config.yaml
n_layer: 12
d_model: 384
n_experts: 48
experts_per_token: 8
d_expert: 32
d_shared_expert: 128
activation: "swiglu"
moe_layers: [0, 1, 2, 3, 4, 5, 6, 7, 8, 9, 10, 11]
router_score: "softmax"
normalize_top_k: true
routed_scale: 2.5
balance_loss: 0.0164
balance_bias: false
router_noise: 0.1
init_std_router: 0.0161
lr_router: 0.000372
n_head: 3
n_kv_head: 1
head_dim: 64
vocab_size: 32768
norm: "rmsnorm"
norm_place: "pre"
norm_eps: 1e-05
positions: "rope"
rope_base: 100000.0
rope_fraction: 1.0
qk_norm: false
attn_scale: 0.125
tie_embeddings: true
parallel_block: false
init: "normal"
init_std_qkv: 0.0229
init_std_o: 0.00468
init_std_up: 0.0229
init_std_down: 0.00468
optimizer: "adamw"
lr: 0.00132
lr_mult_up: 0.88
beta1: 0.9
beta2: 0.95
lr_head: 0.00714
grad_clip: 1.0
warmup_steps: 225
schedule: "wsd"
decay_fraction: 0.739
decay_shape: "cos"
final_lr_fraction: 0.0
batch_tokens: 65536
seq_len: 512
doc_mask: true
train_tokens: 347000000
steps: 5295
dataset: "wikipedia_en"
Below are experts of layer 6 (counted from 0) of a mixture-of-experts language model. Rows are named router (the router's row for the expert), down (a neuron's output weights, with its number) and show model dimensions 96-143. Each number is 128 + 24 x the weight over its row's rms, rounded and kept within 0 to 255. Numbers have three digits each.
After each expert's rows: "raises" lists some tokens whose logits its average output raises strongly, later layers aside. This comes from a sample of Wikipedia text that the model never trained on.

# expert 23
router:167111137137115093109133149129110124113096118119091145107125116131118199125073116091078117171149126133142098172094130109134118139131127109170133
down0:148165174117122135125118102141120173095125127150129120132170122103125138105147124150155121107106107157168126107144135054073146116103123076121137
down1:146153135146135107089172140177124168134140142118102135094135106134100123140121137151125138131108101084171115136183155136116117094106127141107141
down2:130059160114089108142111111154153082130136111144160144125136115117185156114102099150161109147143131153136090107146125175122203129152132132122066
down3:180100097084105138093182118116199139144123147101101116098126106134100126121130119110102134124142125129134113120136104141173166169150132152125116
down4:148149102163138120124129163152156107165087153119145113129156129105154087121133108097120147099127108134123136143099093066166050132154156147128113
down5:129156113096137149108144111135117149162154143117105172109130098133094115137148141132120090132125169105132166100154098147098199136134124137118142
down6:094135113147120102119127112139134126139145128138170122103125094185166104147138131147174137152100134067112115148136149195126172144118135136132148
down7:127140156145107148146110107128120100122055127184094098107083093129162136129100132144171126124125128117178084138123160035128033169132108129130080
down8:119101138116168122102141129103095110116102102115150138118129169133114081140130176114098087160107170121116161106097136113154073134124126180141091
down9:069146129149144122146116094122111118126157126130141139151144152149147137085124123102125122114111118124075118133122131120125076118117124131122164
down10:145152124129141131092160116110141117129172196096166164134129108114112127113105153118083132142162129112146164128173101179154142142125095137129102
down11:168129148150108131149110144121120085095184135145109125112179166129132124120129165142158113134121126131124098141147144141150131118134148112151103
down12:177106086113133148122121090122135163142087154110114109072151090115126160075125174118115171111137150104163130108150133097132118117099112132117101
down13:148116124118163152118115117089122134136120087164132120100076156111087157150096138107122136129128146134056127114106121051171046139133136153149133
down14:126158123176112146099163171152088154167166123089157156116086137119097133121124121136117127139120146133140146130123123172106176139128078103105115
down15:172111138136143141090126135095140108129101131139090139117109132128106096132137188110141141141119123109152122157140139152106176158164159128144111
down16:189130089140132113083126134136130121169145119121114120106129140124109133108134118132149131113086129118130088118087149066073072141147123136124138
down17:122119106164144129118129095106091154108132133127165144170133129111162103150130169127132132100083096166121130102205115124136088164146081104167116
down18:108116097112114098130063145128116085135123164157104093130100122154133177123130112113112151143135125141096148113121127114165129113120116112117156
down19:157159122143107131145100122120144116153097148123145133139134130097128078177137135100144137140094112166121142130129126155117141111126138103119103
down20:126124101094107192141131154105112127090097174160124101148125139139124130066135130128115125167132132145158138143130138096107123132127135090124187
down21:157134129143159144151141104107112144103074145120107080141102139101122142124112137122098115110145123152102139113097136038134040116132163111107160
down22:200155162148126113112169085130116152162120080070074136122104143113121129113135147143164149118139099152060114130154118188139169137132125090129101
down23:183132134135102129130129140139109098115160122163105139141136162141166139139125140142126153103113128181104156160145104180116188147144111118132086
down24:138118151113110107126142126098126096132076161157139168154128108120136110105128085126091133142086108100130128144102097171128211142114146137094127
down25:135125130148146078135105133131102152185090113126161118105155101095113125080138087122086102136122120160148173170104146103144126178134077095111107
down26:148170133126136142116148150122108103130102085092117140106123128115097118109127110128107121134159135102130130161147133150126193135138140122152132
down27:082099200118129164123119116135109168125159143124099134110117146144165116140135189125147154173102131125133100125126115171119210092168126158121146
down28:118103114115153111137115119092135142124143117094139122094149115118131121144118102192158147130106130145168134140100097150116089118118132095140198
down29:120080181149125102143113081138100143142174094157118109074062133123136112163139159117110135142093139129142145132133136154140159162072140126123139
down30:141143171135152108157114119094130158176156114153135144104086131090102143156147142131127097111116165099139154122130109101117063122133105144110077
down31:103132128148198087159131132126128115148110118081121141157115151149111143155124171107109102163118132156110098139112143139127140153107149129148044
raises: " the", " a", " an"

# expert 44
router:120104148102098144113123151127119086142139138179098090144137112130159107112105159152146158147134139170128122084122159110099119141134140108184130
down0:114148114142134102112184143093114136135166159113142134113212148152165135121131104138131107134107147095112182106121120182107148161102139085115143
down1:117123092130124167157137126127164134150150107103148151144109129112150143106116140129099127180108137107146095134148168186149201111123169079139115
down2:167136147088072138134133139134117095116117127147115156116093152089195144141148121151096097118116109101128123099103128146150105172159149121121107
down3:135121113141134087111107086126165144115081127139120156134124117147113080126149140121148149134141101163183157122115125081153135164108102107154152
down4:132087149139141102099120108107148164133134161114121144128172133121122140137109111104171095173131114125130144141135160217160199138161129155162139
down5:125092118147148133106117093091142152121167106099116142178148138134125137116093131159092139143089129098134110138146098155087129151112125136113114
down6:124065150137113136107104175090135123146114144121176167143150115144106092120173114123116137174090103165120117117090100120090108134147121184129111
down7:108123105144139118129138151128136119120155163100147114091124114112129130107117141067137135143148122151127148155104144112128126118113095135127139
down8:115105110188149145090111170116162160184071158114193138167114129123161135115139099127152148117128148101155122130125127107128101125136116091125109
down9:105156098104104109152125096113133148117136100126130119138112153104111116150095125144125137127115136143172134124122096174113211164145157139119103
down10:154112141155142150134119119114120146092108137109141164118090107106130126112207157133117112126115105155126083145102118163072131142181109159161144
down11:139119117133118111117136159093101182117158173111144160099094098173112113108141099104149131147115118091090126122096123110149093083156079162087153
down12:136113161106126122168100099155101105097120106122119143094147160113074121149109113127101173133119131162129130126116106149145170173120131120092109
down13:139102137141081130129124155194109156099122113136111074085109155128101131172087197140106119125080139158109144179102160080133119093105146093138073
down14:075103105106081144151104151155154165135178160117122135160127107158162136103095158174128129128110126111141154160126130168141156128102143155118100
down15:090127143119128119156089113118114061163142082125136140135168138064159148129115166146083127098125138132155163118188129160147176148118156103121140
down16:132119132125160129106101112132114095085161073120134160113097116140132163104130143136122172139117156154129090150150139098117080125145160074161128
down17:149158148120090102152119121153110104082119137141171089102126136096109138148138086079127082109145150092134151122132111103139135164139144137087100
down18:178102147084096156138139097158089140110156107158103167146117092167139189109124134139111167159085093137080122134151144191120183138158131153133129
down19:139131116121082116167130106192117115111151089123134133139101156122164109117140072114122177111149098100143100096124127142158143156109135120117149
down20:126169104099147158156159110152102137138128135119137086114129125177105135116147108150116129123139109119118164131129137165162233102081105109124131
down21:160132117087161153088123156118114127151148126087146105146158108132142114144116120159129103127126103104122131129134100158132199152118062152125123
down22:143066120113102133120081162137171121102141158141119128096167117142142139138113137165148134111125115101118118159112143120117152119155125138117092
down23:147116103133138113116115103161113093104087159131132145154107059135150113134125148095213127105131095155141088085140095081098101152106127124134115
down24:121131142209139132154117149079146150114144138162114124133156104134080117115137132083119171122153077153126138161167083115114083125097117131122127
down25:087160090088136120161105104172132167131137115096148115115109153173108145147145125175138116159121150139154113133095182173127173101108122121114169
down26:129125131094092145136082100132108088139132144150109139154118110147128133130122109095162109108144176128139118121144124152145150097115127102134106
down27:129127113109165131092152135091127145138110146119114125152122132154074127109123125118167087142174118108109113117185122100143110126123096143132119
down28:126183131111128059128188165093198125164136129100141108072115077093158130144144084077133099122192154117143136145128124081125087130115111147156140
down29:124134156159148131109094104140084118091112152165127111143118137121113145131166122085139114158115128156117105127159128100145131126129078156100140
down30:115121163158113136115157154120154128145123124149069127177116152109152108148084137160138159102122105165122126128112120082140126140137124157179107
down31:151137126103111086100113131131127113138101121100137140125118104092138143139104109163135164166159107136147098087104103113176122128148141119149083
raises: " as", " in", " a", " the"

# expert 19
router:164114142153117148165126161151097125095105177108131117118147137111121073100125100129135110083099155111149152169107102159149119128144150143084107
down0:075147125144163119121122115119117123106134115152131116105128109117102105110132112137112139120106135091120159144104158130130089162149149143139140
down1:137113078152132102111131077168152156153128090117121100150152123128154134130129111139150142094116102138118124111142154158103226096106138137120159
down2:123109141148126095147097108091082079115115147131138135100129113083133102119077081132146145150137133108123128134140138127132039145092149099150147
down3:115137089163150097100087170138108129133130138111119093115135142132143117089144125143121163151131085146120134142133172157138116135152141149103143
down4:127112094101100135094110137115132137121122144122109113091122159130100113140131154139096107139160129143136154153117091109121088130170120143115142
down5:118133097088098125114177166143125160088127131117156134117153103129139112109144168108073139116097114094122137140151092162163145092107131082111087
down6:175124175120124112136138123148101049139085169113120100151139109102120119161143111141151124118109169098162139124155104127118186127160098149142094
down7:136155127115103114137135147084160211176146151141107102126171143108172131149123122137165136159122141156088160135133164132143255122101126126130135
down8:130164148116135118152142156180134208147154118163119098125077143147093107110149113142138145139128146095121129150157140164127201118136123141160124
down9:117135129164112139122103148156144205100122129120106127152106148140139117140162137119125141058128106126110101098099147142173233107131157117094139
down10:165128141117145108144148119126156181144155145143144126128107151122119129127132149133126133134141111117084121154126143125152190103127136094136078
down11:111143117150176116097147147148093146113115128151108131131094140160101131096118127115085135123148118134140162151180186162151172131086143156111111
down12:108113101125141120105119127125134148132134122141148127135143128136150174131078167098141143125109114122144112112140141113156191102151144138141128
down13:147129064147118172106149170144134149158119148105114109146135132116137123131087141115108123102137151145150125117158074137173165118124149140103125
down14:120105124132117111089138162135160093137171116100151148149148121172124156132118163115138154121092086161140124141166126150106137104127129156116134
down15:171143142122136164080134186133089123122119150110120132109108116122121143162134119170130135083136144119112122161115111186106245131104150129090116
down16:133120087116130103129146131123115106109145132156146114121134151103168159125133116111126152108150111114147101078157124141112232120111144154147098
down17:120148154164142132098148097158132125123133126137123146145139117125131106103153164099122129148103139162126133108129134182147241134138086134196156
down18:129129137138097118123157141149116000158106117074162122163135115104136119159147129161118145127102112120125132128158138121128042110147156120087102
down19:110133148101130089122119119147103076114082145155130158102114115126131167104099131099133135147148168156124115168111143086111058068127156119117130
down20:130100142114145125106126107080154116174132092118143155139122116106120127124146109112104157123116108112078103130160147118147210105086154125120094
down21:145126157125111132111066107134143092132139147141160166124122152098094126117138142101096113121161165115116149122105142151120176123114101122127123
down22:121064130139133167148139135105115137114129137138103127144120141098110083123129148144147115108077105157083135103064137125109148127097119122117130
down23:157101073161110104123150146139137133118105088102167125138105112161133115110142141123130128150126161116126106148119145171152057146099130110105100
down24:117100139112129122114102132160112093127122133151147119137121100142140155158124093088118118105151160196158092182182121099147140132135182137125160
down25:128067162110138183097138124127097082089116113084102128141152121094119134198102133157132114117151132126094123123077119096130159164123142152134153
down26:144201153110130103125112151140102131163136103119130121131148145132124138177161130101113129126159136096180120126173132110150155122142159106120107
down27:118187146138099109129111104102109114122132134168110130158079150108135173106088152121129165132115092180094137107119176103113085150090134136124133
down28:100108153075170108114134144143096149161136105139138146134105086170112104093108130127127146152119155126128111087171110175142150141121110139114088
down29:126117136109126127117123092084101182120133138137119132144118148118169109100122114167156080142122186116107124136120121157110130123129142108106167
down30:143111089120098117123082171133164175119149137110129108159144135116150125078111169148108136152183159155159149174126095121127125129120103197115158
down31:148129138124177086086085129130104169151168119123130127155195137146109090116130130106121140122145157084150130132159093117139227139128157128129129
raises: "With", "The", "A", "At", "-", "and"

# expert 28
router:141167132117133126119138128109126132182111113148147147131145128091144117161132158125118121144152156155142174106139150142153114095152125146165123
down0:136115128115090088121151118116163183150130117103132151110163114148139139077088105133142160172124141106116090153158161104131138124099102154091113
down1:110096123129166127157087120082153142144136079163143152054122140137148161089127061142123128143136141154090149160125137165095158137096124112142142
down2:128113124105135129151134116174135156114121114082116160108124140136112074157156124132126126124120144098149112147103136084153107111149054109105099
down3:121100102103122120114138126169124077140130150176121121152154156096148093121121130108126111149130154158111152136119086161097164156121163118146149
down4:100101159091074120110112154091157145116182089133102144088139114162118122086156140136138136127077131114129091163090108157160140123117095141135142
down5:135094149127106125114120107078113134099126111132141146111136104136099147106117119076177127109126140157155110156127127124117128101148125125121177
down6:145100104118149146133133100122108142132121136145111129154071132117103093138097104138154144135122130111097131140129122194134156116144152147057162
down7:163125139129135206135136146131115096108116177091095123103091124133116108132102140141106130108132114120127148118117172090108100112131129155135146
down8:105136169165107133112106147135144114114136137107109135131111168114132127154116150105155108118088143130132089114148113101097145167119152163096139
down9:113099100142127158130137123085153179155154119131143156098114102122178106135110105119162129154132116155160121115096138128129113107116095154107168
down10:113086097133140130122120127132110101135157122145124094138134113143117106164156116160091122139100097143140108134129075128099169181112155123157157
down11:127103142137132174116155116109118124124138157133114122167109131107104133141111149116160137125093135123137102178129128125089134101105105108167158
down12:125110086091127121136065154114113111117143091136138115104120135165162142104136110125095105144167113073133177134085130113114170114148136104135142
down13:111091108161086124122191147129128141083131154102123151126140118118115116100148121052120130159130103102119116147154132125121055121131103151125106
down14:143163131145117095150112140155186101149131088160110103098130113141145111142191100151137107067150114109168123129114147176132108094119117090125149
down15:133133109166136102107137138118144079116102139139118118123119140122126122123163142147106110115127132168145088123140121129127177170135151110114111
down16:179104138148147162119089137149123138141116148133143122133138131140137093109124161114120158127097146155164132104127120137144117121125107091138146
down17:134119137095111136141078123136112143153096098109105133092088113118087123105114118131120113161126162128140106119130164082135062112125110116123095
down18:142109126123140115130112167115122110162142129129089092097152110104134098122126088126148114110106141146131093121099160157143185136108142135144153
down19:140144186136171080114132113145110145138143157157148140145139134134158123110143147113169125148111137122111119108152109100140112119094157127157181
down20:189145133080190132122108148140145133133125147079111149122080128151176107126139171134088108148119141168155099163130108179106152140125156112109146
down21:123112149102096144141181108094168054115119122178129134136128134096144139114132151138161155123141106149122141101172096146140179115139133164142144
down22:173131128160152119139161119117152133149090126097110138166104132112138131116106115156183120094149133134110096128142112067115103112119130104112149
down23:094160129108146084133133107135168135124142093188085137100086132109148122099127127121165128073124090171134130109105173106115081112122128148171119
down24:098131116101131130095113160149112215121118164156138133117117099143142142124118140140100105171160146123154173059094117092128080137145122101115122
down25:112117104151148124111133156151141119144107140129137091152141122131122144128114091141113148167155116122138125087148164109069111195130160112140107
down26:158132127130136101130153168155132194107144115124148140113117110164122127138129138112122152113181147102136058108124150101105116160077114133098082
down27:148168112141141155149133127136108154143109127157125156134146107095134118125129095148140117158092094094078103090090132058146078144141149126174153
down28:131147145135150121092161086127140094160086163167123151131141148088148118054125115149074128100132138141177152147140098093140119173113128064133135
down29:120114132139167110138176162152140116144120131104140085120130185115124157129105072114136121097140155111148126157165098125179146123138139139121128
down30:112131125081138154127121095125082132140101115156119090120158146128124121142133134099141141183138148129086132092115129091128063138128110102159122
down31:147153159134152127139138106100101074150167066099127121184152192141126136171145119101102137133127161132093133076152104072154136118108148149101078
raises: ",", " in", " named", " on"

# expert 1
router:144150112147099148124113108120156160155160125096146156118179136143160146122162151105156102116119152132152088162178120212147149127158124138117175
down0:096126116112116121126153108120113174071122148128137165106144139143105112118156125177113126084110138101177119130146143152137113138037117151124117
down1:099145091119153120157096102120121149160130088102124137130195094134129117095141132100095148120149130099136157189142130149128143121120106087100164
down2:110123170102129120126103152146121057100094115137122097130130092111124154092089125149100128148069119119123149120134122119153162152160123141147158
down3:103133139119104122115150168128108097117139148110140134142126111104118118145098127158134156198129127125092134097091088065097095122083143119122135
down4:110091102118105143143179061137125103133120124091112141102119128107111117143162136153123083101158136082121130132154155157148162167135126086097159
down5:150130136111133137108072111173172115148103124138166111127116111078131153153103098150099135181166146106110121160141120128134168188138170121134102
down6:137104113156130141129191125188133137112128140120138102145119103148168116134166143101112133130121169088169112130117123111147134140103138141123118
down7:096114137160113132123131117167111099133122138146126118129122132150107118096112116142134134115148149145150120097114160088148123149173119134114166
down8:137133128146166064064127167126100096088129101112115143115132119133133101158151110096154124104134094181121116099128116108157145096147120124111117
down9:177109157107117142079120155086118117072129132098133108084092113129119106097112139145133145084120115154108113116110135116148107106149145169163106
down10:104137168162149146088088110095128176161146080090134133154092127117116140132109128140146106103134143092147118098154127127133091136166151124114134
down11:149118113186125142157166101098167084116123134139170097123127132127122149143087125138115123128152136124131103113105107174168121139143113109125108
down12:117101137106133116106131148166106192138123140122101147134102123134125131150140110154126142137126176153095104165126118137123088103113111121131150
down13:158123143110075160141106131105124127109116141148167127091128169107108115122103114128099116137113113127119154105101114127092104133127086145151120
down14:106141138116137125097158143139131086177177078136088147108138137140103139167152089116111134128111119113153128146123134150120167133135091149129115
down15:118097110132113142102099182081130107090130104102108110152105110068106121110059108100053136134115130167104127090113127101118116114174116119143155
down16:161126150098125178097105144108161156106127136146126156179136160124096110117160109075094143137135149167137148124129135098160126167110171092127133
down17:136119124111150103128127145149110093113147129146089089116135168073118116150151096143139130119143164163131159086109142068133076141131130115138102
down18:108141109121135155137162119112158173098156136129105112113137124138126105116141091132144098144146157108118113100117097116127106103128131124121138
down19:120131109133127109147157148113103142139176134124144136176205132119107131149092105085139150154136121132148115136143098112095122094131119125154147
down20:149075122068140114159137117180108135127114117170115148117114131160116119101111093149121173117143121134110146105111164140133094154097171167103096
down21:125116119139094139133139136107120124127117154104139080070151135128105096149150101150107122152168104098140171138141114134137080134169101093132110
down22:141102144132129149129146097092123148110112099124168152125103106131143154174120122119146161155124151095167106128129152126149148121101089147112126
down23:140162131115145131177149071133156105075120119143105088071090127107158161108098151163109155129124143125148145141192104119149132142123106112117067
down24:168158105096100120126143115141137207104140081111106156101108119129145111123093141106144133128102156093127133135135118146158108141106143131102140
down25:064109139096138127149093124125138169113138117119143133118137122113105115101115153109120101144146130070121158095119119104163066140200118117129165
down26:124152125131146146110113126099154127104145149159080120120098127105126103129168136176168145129147147057138113124117141156152125148129141122125113
down27:157085113119133127127146137096171113132123140103145174132107112063140161130109119136172139157133163111138122106134147149169154089105128126116114
down28:125128108130129129129149088109099136144088106094126141145156137156151122118114130148127125150104113052101134157132120116136140125086146134128159
down29:113111146140116179082157101110110149067149142139170168146118120159139100131138088143138129145161117130123143139140099154145112114125117127136107
down30:137101150130094109149146148116069066098122096137107165115116146125145093125150163116118164129106158091107116138135113069101148140118118090168102
down31:126127129119144102120125118132174161162144106134116170128123140145122106105104156145130121117132136145098113132098138163130133130143131129108152
raises: ",", ".", "s", " and", " to", " in"

# expert 32
router:114159125160121170112099104133129148142107116097133134097131141116154129170132197150116112172115138105136107109113123162161166143151104151142130
down0:138154108128124119115114138131044166152136150096154105149173137186138111132099122116134103144140133095132126104125081124148083094135125103100107
down1:112104150158153147149127143144114082095128133145127049135149140109162130138138135075134155104111174138113118129078139075130075101155156101120104
down2:113101095100113130114123105109135141122155103126153109077106105147099152132100151133147128166115134133127167123121113161107134109129129142127111
down3:150106154170105124118157108113125087148124128150130122101158123129117148128165118110191163099111100176139102159078117093138135143107114138142152
down4:105158117141108102140155122146111142101082184164158143080108134137149126143121102087098113123122084116108104122168111105097131190137093133142148
down5:125133134124131109084151111133090160122130086124166124120129094163170093139153153164120108141132103126152126166094121101109087138152137104152138
down6:114125129116126162144140164113084117121119117113138135110147127117114092141116136144122116157127109147153132145122159160114157167136099164160155
down7:118095143127148146121095098100076102108124081111123117112142115133132162144104097171127137119134118135148153099076108138137194170129128141139130
down8:155089148103079158151143062082120158146120152121144143114145134108111133122143161111130160135085138143087138130155108116121095121179120110170135
down9:173139099121155105116119142061131134136117124127119128102099126138162128127138095172143112101160137097158102134105101109146113140162114112116113
down10:169131141191133126107112145161147103131151144137160126141100114121120160104128171127129168097082113150136093106148068120161134105126124143119097
down11:133148124122123125122143122084107190095118146135105086143137122148148142115088116152156072119132104136111112179152124140129132093156093111120162
down12:130121130131138116145135125157154163173110110142106070125148140149100140161140100100160156159116131114148130147170141139132127122123057163118098
down13:134160127105109101133131137104135094081145108147131143155109136162110112116110118114150152111110125124137132140147145190097129087115101142113101
down14:117154125172135150111146140137133149104113118171134131117101156111090102108144100112174181102149150167150147105118137097131100129117152117149100
down15:137127155149115136162118159101142129120149141139092113170121137140134146137086124148165123112153147112116101142137070128147124141142138130123156
down16:147136124120146122108099123131122152107151126141160123120139150160132131116104123120132076138134122099138093111129113169118155153153130099106105
down17:109160105132154130116158120126077103091124114121144125098148131141141146099126144192140039131113108107145135122110138095142102168178138136131102
down18:156090134134146127123165158131120147151130123103156144115127116132154119147095133163133157102162139152137134143148126215158165123124128123093108
down19:087122135114102141150132112088082175145117132126171102126132128097111125124129168102163137160119146122118178068143111114114063102091134137157109
down20:125091117101112126131070163124100084074173102132130102097126106134133096159140149126146115117130147129101140126107094122145121137111115125104138
down21:112139148157104126084162121178176109132123149181126124123164084136142117129178133129126138130148126152123133148085131101141135121122144131144137
down22:155126096160138082157128133136152179104120146141138125108137073145160134104131120148087145113111159125169142164142126144119097121125127121089146
down23:160111127171128116095147174118150149131083136156137144113140110100146145122150122097124156141137146185112151159142159063107100123183171120164117
down24:130109112162127108135132101139186107115096119113122180144157115154069140125137102149153100098146227121140106140121181162178141092125103115121107
down25:145183134101109128134108091082129162110160149152132151136127119127107148093134122166130145093152138136058124149137116131155122094137215142113137
down26:161113133133118120122154165177117077121119130144158152173135118141186139110100130126140105121106124103152089112124126163190163103129139153107129
down27:113114149112137133155105137057165115116114148142126140147098156115143138111167135107140138145141132146159160121114111146133124133131121165154125
down28:110149119100112130069101116159100173126135129100086151137133154148115094135073148091104166131069131197169146135120163099077084124097092122139127
down29:099162083117150083159103094120160082137129132119134127144161136147094122110140101143091150156142156141138104139189137105149133175137155119120108
down30:125121107143158102159115100083126150109170135117158138177111130132159144106141136135095130122112147105168156127071106126125074123133153103132147
down31:140110142141134121140138120149127109127150143174090076142132123132123073148104059160167128128146183140139114143130126163115143113130063132122142
raises: "ing", " and", "al"

# expert 14
router:136174163129134160146116126121143117084133180135115137126132144149111093098143113124112122086090111086127150161128096105113167170085098119085135
down0:106127138119167112134123167146154081134131148119114089144143105129153139076127122122137127145144140141124142140155115125156156182087171146177101
down1:123072105125133129142137130160119167149152134111141151150119174123094105077102136122083151159150158134117174145152128134127098100118135122119151
down2:167171119122100146108076137114107168104110154129117087135096168094130139108138148158117180130132103150091127127084126082131152142154135156138153
down3:120068111160142124192132150110112083140170115143092106133081092160130146132134110151108128115121104134133122134092113130102179127153123100144114
down4:104140137098125137075102141110121154116087098151095090095129104118119089128138117145102122144120111112066126089116120115164110143093118127119132
down5:116143123096113123084138140110143143138145102145161082080147144098136163172157141143115138120134113104143144110107144150123115120156161153120092
down6:118100156201150143128138132120129060117124119146145158127131128140144152126152144088132136091129147122123146149114125183129183126134086096093127
down7:118094095107131091153140160140091111115122142080149132139140133123088123132081148153115119162107087114125130146129136099158080163112159131100116
down8:136151120122121156129100148099145185147138141129163129095154124163107124128114108133149113090170101076079100108143145080121089152102095109104113
down9:165153102100134098081110107114111116131113143164100088129113140083141122099146166114122128160120164116154073151096111067134108138125117125113153
down10:134144150093157128106108110142121125129124169142135159084136147152160101100128140147121128168133143126105193108179106070116121151129065134140134
down11:133129130134115121126147118122113099167115132124153108146122123134157130141131103122150149144142178112183066115111159128119112092161171109142124
down12:146134134133158118129157090172134129135108159158134114151129131138134100152142126145134140147166101166132148106159119102124086130093191137153127
down13:118125177136096121158110096109112127150133120152120131124107144115118156126092121100113102144128083184135143118135107130130194143142085113120145
down14:114163123136139146159092120133115135144110140107118120133164117127109133102169108134091111123127130083110154159135151154134140160079123129118190
down15:113155170072134144116153121154094132121135131118088123078121127116112110140159134102173136128102139132144079130115150119142138127086149165112140
down16:124083116126170110124116095118115116136149150108157181117178087142140071123139106085127159108106127137125126130130130120141133100139140146134138
down17:093123100111151131112123161108097217176125156105166116148122133134144100130103110128096101141131133134164130156116109131105082117106159092053137
down18:152091083116142104121124166129119125152086153118127127124115134153112078114079141125148109108148144090126111106114166092147140161119132092138112
down19:141150143111095098139128133138104043104132135164131147131141173125071153115137141131159150124166145145141142147099136105138127152114165172142093
down20:083106125082129113134106087124110113120151123109125142148113103151104072126162129103131061133121136128112104090086087163104147121114135102081125
down21:167134140145129113118100079147092141082123151145123132152123147067139106065131134140084127148134115149112150142102137102119072112180127145156143
down22:141107119082117131142107129138116118096109107149133115165131149068098120141149163125144106161123126152132116100106115060153045147138156108150109
down23:148140161134130163106111161136130058146164144102108081071096136121100107113109108093115114107129114116149113166134131130148131171107124142207129
down24:159123098118113119115117151135117132156126070182139110127124134123102134105113164155154133112137151105120104105144133184118125172095123096098099
down25:158130153137132150131107108130135158138139158134122134088149145097173119154138161129154121155113130150125188092168132117120082146109134094113121
down26:119153111150162134125181166147142125131114157124168164085104124131097109144167166143124127127111147096165101120111110159118154133136125180168131
down27:108117150112112114139175141158144084122134133128116140129130117122076173159172160121125126122152127156118100099138126123112113080134131092177090
down28:112093083114081112131110129154143142086139140104106146118129159172128076090122138090143136131146125122139093111126123092175108120155101126088137
down29:132141123137133135107108114141138106092099126071153093126135127175097136148149100153105122154108121141086121116124108083145096130168106159118165
down30:104115181156135144149152084148146154110125177116102160152122174095129122118124111102128140129143098126119123182172075062111099107100122150160154
down31:124157119144153099104132134121162150126138148140139108165129165122124118154096114106144191112097138151122148197103152075138084134142092150139116
raises: " and", " of", " while", " who", " to", " with"